Weights of a small mixture-of-experts language model, trained from scratch on English Wikipedia: 12 layers.
Below are experts of layer 2 (counted from 0) of a mixture-of-experts language model. Rows are named router (the router's row for the expert), up (a neuron's input weights, with its number) and show model dimensions 0-191. Each number is 500 + 25 x the weight over its row's rms, rounded and kept within 0 to 999. Numbers have three digits each.
After each expert's rows: "comes after" lists some tokens at least twice as common just before its tokens as in all text. This comes from a sample of Wikipedia text that the model never trained on. Tokens count by the router's weight.

# expert 19
router:482496513500500499487523533478499489501497520516519512502498472489503502491507497519505528560520501499520531479510563493534479517481498505468518478522479547524524484524506535504524484496499495513483450497456476470463525484462476481515501453522477496524513479479520530541492503536474537480496468485475503477484519500475443496461517484495489517510481567486507520481509501466437522534503501573509447539493524544522497474495537509490513500501544505515480505526488553525471526538477544504495529515488520496488477453509512507449494538499519498458478526473488460517506558535482502493
up0:496444541509468504515456503517529477482488475492539475484532527493522527495493527516485486511468490520470515551494502537479488536469513496481500522459562494478538468503574526524452506473450531522533467505471517523529568478516524508518497557496534502497503455498493480486529475518485495462490492485543471493490488509514526490515505502499480528533529447458483494495507501469492495500480521473520483467501490509515487485522476481520484517495496526522489513489445492495514504508503539498502487500471448486482507510506471502503500545483505486539442505462486471489543515484460479469
up1:485484517478504487508472516503485495459467502486509531508494482454523540520452436479500510435512493504485539527514437492475458500507458485474513521504465504512469485487469469520489486491499505491519527445467501488467496503493500569471466467498541509507515490532509494555454476515512486463485474479478503474498483478535499500495471513494523468486501481507470488511522534491522480530477504491515453490518471516481477497502503501493490510499505527511423467502485500512531498543472502485494518475483428448523530471510491490516508496539526476495502482508558518519467503532481463495
up2:468528488496490462490478493469484495496524491554476511497500550458441527494499478490549489492516491520528488462510500417495504511503491480542497502485533524488523434495474491468524545499502519503471460453450496474525474561501523497476469488511527536499537503464493463540447500545524499481480522528510486479503513534489487516470528508489504506506524496462514491532485481499485499469466436511508529501488498480484501547510506541499494483482519516495514550499477526516482482483485445534516524492496521497500491518488498489517491488525501491512523450511506447476503467519510492536
comes after: " |", " (", "–", ":", ";", " \""

# expert 17
router:526493495488445495496507527536495490553514537469503498466451476510471472503476505474516556492509490540528507479503490467467537505472519513526481484526527469491497507554478499528487548502482522528490487520484484452499470510501519477506465515503470481492449490506500556471542491494496506497482506490512483521517477530479571487493522498541505552507496537497538481528507554535480504529494475495530499565551476511459511498499508514501509477483501492460526490501461503495487523518468520554494512501463531509489516468488492535447464530486470524526513471498475498500473511496489475475
up4:530471525516536532541513483524492498498529509506511504517494462479499574544494501472517483539474498494512515496508464488500462449497529504512486479506479473520512491490513470562485485459499474495534448551515514504500490540515536461470497493505474531502446484511531476488519486536519540496490531528468508487496453515496513421484462494502499518541491508522464500495497479490514512491518504503511492525512508542513505461497534487554484461535493468495476524507502490505486480473514504501511529513499464487476540468524485512473493465485544498504483452512460448503474446473506520508
up5:531502490515551495454483477500523532481563479527493514481464482508551551466515516464473517465491530503487531550530487511515503512451540517487430488515514505509467483509515498497478484522517543521531517469511511532486520540523452475533505505479540497493521504484473474461482531528516475502455483467500506460495508504518525508553481502518505478490495504457527505498512547538499508495520499519564522464483515504463525486484489544500535529529531474521507492524491513517463496499464481469537507461501470488497537488533468509502521477503537516526510507485487492523512482509500506538
up6:491480538508458546510514495491497481502478495531523515504503476524525497480521469490536505501463425533486505536490468500490490475510528462479513488479480552513521473504512471528517453476487552531478455525518474506521531516517510421506505495448478480532476504502486526491504515508496467525496491550502504509514457493468496456489502455476465473522512507509493498483507471493487490477521489555521512505446504486481523477470532486520505505508456500505512470498510525459504455502523491486506504502477470453507472467475493520433488489486535529517499517492488483514509449520448469474
comes after: "\n", " |", ")", "=", "|", "\""

# expert 0
router:513528477480490521479519501539515508490504492451525481478509480513491504489526519523485541513484498505510492474502566428478492528513526516502492515473492474494499491501533517482518495511515509541495480452511466502528514546444494509482511532466514545505505513509485560517506503498533500474524496424477467509490550498502518487472490516475528480484505554500516489558510494477489490493435433491508503488514474491525534492519471473467510482505538487545495506484511500479519557517480508527508504519482530528513536484467541518529497530477505456508505547451531495483485495491470490494
up0:489511510503499516499486529485451522503533478473541474494481479490483518551524495495494538535449516481486516420502477483514513488521463501502488457465479490498520515500538498467514487499536520476475483489490496491556475514536505485504485459433463461463521490493509543517494508511543521494539520483486526557491521505531490504513490496489509507469483490538537503456500512541475489452471445521462535479512528491506491569494531513511449464492492483459514521511514479489496461470537504464494506486498483527481523474500496474510505471490494512496474506475505537511499506503449473507
up1:513500503476488482510480515490498490484536539551486509530438513495534508477532529506476523527526546523511508500551519532469524555519472484512489516484530520476502498518520532455504497504522511521488516535449489469568517501481495511519501473496542506561514521466508498490523483486541469520502486433518532494518502536511521530499539540501523473464506502467496528500520473480486512502501458459513489492448485463505520513516484519445503480548495501518504490513567510472495478499508465506475466522521511519536513533488488527523517478500467473499508508498489506547525507533463495503
up2:510460553498447505471508469515482490518476489522493533534482488487530521479526526491504534477503491547519499509451502489463492522508452468483493453520522474516479542510470433504503491477489500485476535534495529482537509459500520515498459497452545515513499499527483528529478503479509541495520484467495506511492521487506492539501511533520518489497467459528433466499495509488467497512534508466509472471465481484483526519520522529493542510477516568513513524544468491479471533494532453469518501490509489494531527521515492508466466455502480500497502480539497487502469501505545522495
comes after: " |", " of", "\n\n", " \"", ":", " ("

# expert 26
router:499476459515509495442519514474517500506506478522529499540503503554486504475567509472489535484507484530489500523500487525485493527490519497552495511486516491493502542488504510485468536507489517498494501455480473522481529496494536467506489527494482492515477470488524476484502555489511542498511500495426501470505471535481493554500501504519538501560471521546510513531459534467489483502505496516522568505506476524452514541494517526492503468461519470513515471515487488522518482513492523531483511539484508508507473460481521469562526483515505492529510569501513505453500539484485509513
up0:477517499488482477517512475473452466499507542479494494535469493472537535511517451533559527479526502520530470511497430521478502544519487515519521475506500532522451507518490484502506497480498549465456468520476493492512496503451498517470506514527515531509517501504472502495477529502527540506527498464552450484457511523508490496503486507476469508474502515533481474459520472484497508475525541488509495470500474502549534478489494523489509479481503548455465499525471495491493533487472480465486500474505484536499491521494491476553463505523506504481551546457497447507490506483480500535
up1:497547501511505503483446492511499494476489528507504513509517569490520551492546484480487489505509536453509484447482515484506481534513518490490503509460512492509454527497514482506498524503487467480547528508467429485521500435485507521491492511528527479501539475478518490500526487524474521509461534513476512502548467498544492533494531512497569534514494498485526529466493477486483507519521518488506474493531516509473487518508494565523511481469497469513485524486477524495474512482496547519442489496462509466498492519444496514491483552543466509510504541521515488523538512508493530501
up2:498521508486484498504462508491503494459484525532462495533506523530462497498511493474525515540492496490500493464501501535518496532436472496507482486484522481521505496493528522512462512452492498561469471440508495520500551543509521467495481456535464509499490500486480546474517491547515478470497488513517474517454525541522470487509481512512469533476537519480533501550484530510462498476481490511496538502498469502492519527485476517517481488505472475486482557470498548485512525476472490510488505492474471485490502524510514494554473448508504511433503496549510532463513509478510479446
comes after: ",", ".", "\n\n", " of", ":", " \""

# expert 29
router:439508495468450540524493516497549510520501501522482458490520533554488525497471505468503459470466473525519542503481557510524516533509520483471498525468554530554501519485500477514500464494487537536507519478523532459478527520452524529489499493507458543486476488492505488515539484515471498491528519552463517490463489502499489504537488492517515500497533466528509504480486517512495485510479513466477525503487466533508484509475502486464495530498502468474499516486502509466477488552493496457518511472518444465467487497538486543511489548474542482514488476478504487540497523483496513492
up4:455463464534465498506520496480509512487488489523525533492477502498519467455479477461545504476513522496500470460515503538510473524459522529472471489489496533550492482508467464498504511518506505496542510514442534541500494494501479482500471486462506529491512540479500490499499470512511479487501502469512475474507466457488460481521501496528505492530499512506530469521538506495473478533515478532517476551539521482505523531505466531515518499520505503496500525524544475542464529533508505476437500482520509473510485484542469488491559551493538467503529513515536510479440497517535542500
up5:514534502489471477505516460482484506550510516488478516484495496506517515461514539441532511494525534451503505505491487503505472494522488515500491497466479531508514481479484460586500500527505511486478479544457475508478530497552547518520476521505503523491566470486509497511493508530511486498508529521504504523485548482516535514489504482507529512509466516522509523474512462494488462505488481509501467533509474503491540480448524528475486506536475498539512480526536456506566513519500524475550479532476452523482459519484466506522520521469514498515490556514521472471509520455500498496
up6:513472511484530474463480453497501510492498530513548481468482476453499499480513500497516558488457516511480491506491491522514534534524520523493483491475520457458458503507489506497481451530470500512506535522491470478506558473500538485483457457508550517502481529519515527505471498500493496488496498486499476505494463515517492501491423511454524486532520494431491496505495473518473484472546504503547458501475511493487467536479481493522486463527480513547506505521488490502518489501501475487523439482467482503489483486567537449495515492502496527493509454505486471486455524478503520479
comes after: "=", ".", "\n\n", "|", ")", " ="

# expert 7
router:513522476532512484437484492521484523538474551499504522468488542485466505489523467495485518491552576493470518481475498468485494496500485468460505476503481505491533488501477551516456462512504507493496509503461488453463502462508512505514502507544461538492478482490515533446522479525503503482482510491472534515496475549489482504492473463483485517499559452496532524479504500514494492506452486484492502505515520454511512533486531495499497476515491458482546532497507495468466502474441511508520504508494492510503514471539482523491505538490491493519497464539523489465483530427482483504
up0:485459544496499458518499436521464478462509488533517538529472487493522501518491507505505502507492478520485538506522476479488468477448530514490518484514509488495548494482506460522472524485482515481558518485505542491448455510479472510519516456510517542468504500488476487460468530482516498461539535503542479491462535476534513510515495516461498497530520505511554507477506486475493504547471515539514485511552503504509500504501507507503489527529496521517534476548499491482516554486526461498490499497540488447512465481479508509477481519513568495539476483508519491487448499514509505526
up1:472493537519506546545514500543487462444511536473527501479496503485492555478459458511483524513477519441503552513479470478496523510496513498503459512531514530486528529514503473465504530494485471480510513508508504438500508501523484531466466433502477480521520495425484494468565513479496521503507513509486551528444469515502492548518488476493509461529550506493511527524513505519521524520474467511463500516500518474484479517497500524510533505514494510504488541488485495533486505490482479508556473471550462497509524483502502485501490516485528501513512497506518514506491513491486496449
up2:514493529503497440540503502529504505498526453494502509507503490483526508517497470483489525521478529520501472555451482507510531491521463479506480492513523492512500495492457493513488481542489499489511516480506524491493485502503524498518492548488518530499494511502512491476503487519504484450511607505546477475468478527455533508488487522541493494510500470550521521502539510511470510497496479503567507460493477502484482493542428498532549524532525540521514462478532493522543513509516516491506501453514520492480462460526530492500492493496542552503506495504505475502478480544532535523
comes after: ".", "=", "\n", ")", "\n\n", "\""

# expert 15
router:480532499513498481532494519493505504518551459477549495462489467471509511539487517504528522482483521509518540547489539501539464483514551516484520534497520510500493475495477523511495455506469555484500477485475506521492488529516528455537503489493465477469466518492465518475530543493524483511496457498478501500504521492510528510479546508485532484535451494498493512537490446485505563469482448520519509513491477492493530504510503492517523505473502528469493478447494536478473510543515482514517492530515522517467483480497480534498510515523544509506521499547467416494510524481516511529
up0:474555497500471489473549478512534522486480533436491484523476525462498472561496528517536528494518485476480527503514492493456493509527498540521513493573539504460492551545527522493506512546499469531508484517524465500488473504519492531493485503478526440528494534494467519490519522503482512490526460488511533530459538509520479521479485475491481476535507512440510532495486494494501503529482469464508461491492533475511509473519472541485478503487485492505527532536487561542475491455458489527492492500529504501499489501484500467506510469491469476469501484486494525492492516508499484506
up1:516495538479466517475410513540464460528522503455552482509498476495464469515444524484512512501512509477491485496497466506485489475487483485496530482486494492531490482512502496514514523478509509499492517551492481504522476507516470527512510503469544498508453482517514493490507502485500505473509492494485526515516474537523533482502518501545512492540487518506425504490505534478445478487473537557543524520575512496487509539476473474514518482498506516511491486520485462508449468544487531497466453534475480500491519489488480536504505536535503495521471469479514454474510495468490480506
up2:527529520504524488509497474527505443487531529482532517481484509465475541530537512532516483501517491487553571485532492509478518519540503519485499505472508496497452496515539496527500519490497523458483514486500501488497526481470465524497475471497514512505515498525512500449534480517539491481471495483514480497509475462541535562517488503516483482524480523500499549506514505555472506507453505499462474561486487474491486517550528486530523528495527540477489483489478534538518492522499482525504536501488516447500511485488500477488519519492528488523531520545505469560492463502548453501
comes after: " the", " a", " of", " and", " The", " his"

# expert 22
router:488476485503520468507480490498483509543488478538502462529489527521456476485522529477532482523487507525518515479456511462518506471527497497441514485526472497481507513529526504488519522522465530493461478489478500502521447518520509512501476522498455523534507497478450513512524503513487481497499527560499532506484480491448518468472498502453492493515490485444477542537486507497499455498463496510510492522497544498473446492492497528491502521474491489497491483532528432501466554492548459539494510505483512519473487492486518510519518522497443474479554506498446504514539460505501465512
up4:465535534494510556499478522539470474518465510497498512497501527523494478519509527493529544475525478520524503505511494510501509466487506477500457499529449496449512487468493491482509476453489429487512537478482475542531472470525504492496496465479526513477473479500477466499449506513470491519492507515513509512498505503532482482485526491458497448524500490491475566513486493462520487508490536496542477505479438552492486506509478487495540540495478503446520489508476515487508498567534500515497533480490526494506550522511550514466506468532511507493522468511520475469485501499490480450
up5:448507483486499476494531540497483481462506488541464576499475530521502505498504516479509526490450452526517521504502504460478501518490533510515478469493531517499495471532449499482495474517493511482491497546504475527506469452468521505476530515525523473527503498446472501489494479531517515520459471491511490481511476538495503475485526500528464504488494526546499534533500503480497544499478465499456493478453458485446464512470496489515476494506514490534550508498480447537498527524503487530496543517500551504498515473487481522497535490496482463475492488502519479502461485564514504465
up6:508527497490463485496492506477471504550522565522497487481475524507530485524468447490484456521469493484532465485519489500471502513530498486467511519502540479477523496474448510502497465516481499491528482508547470508479485519511490506514522448518497470492537443526493530498530475525488497498526489487472527502439480507486517480505490497500514490515484490481524520490522458515516530484489508470492457494528475513498479521483559477507518491543475458499493483522530506562519473528498446501509488494474485451498545497469489541521440498499493539520507448506531541470491506496452487470
comes after: "=", "\n", "-", "|", "\n\n", " ="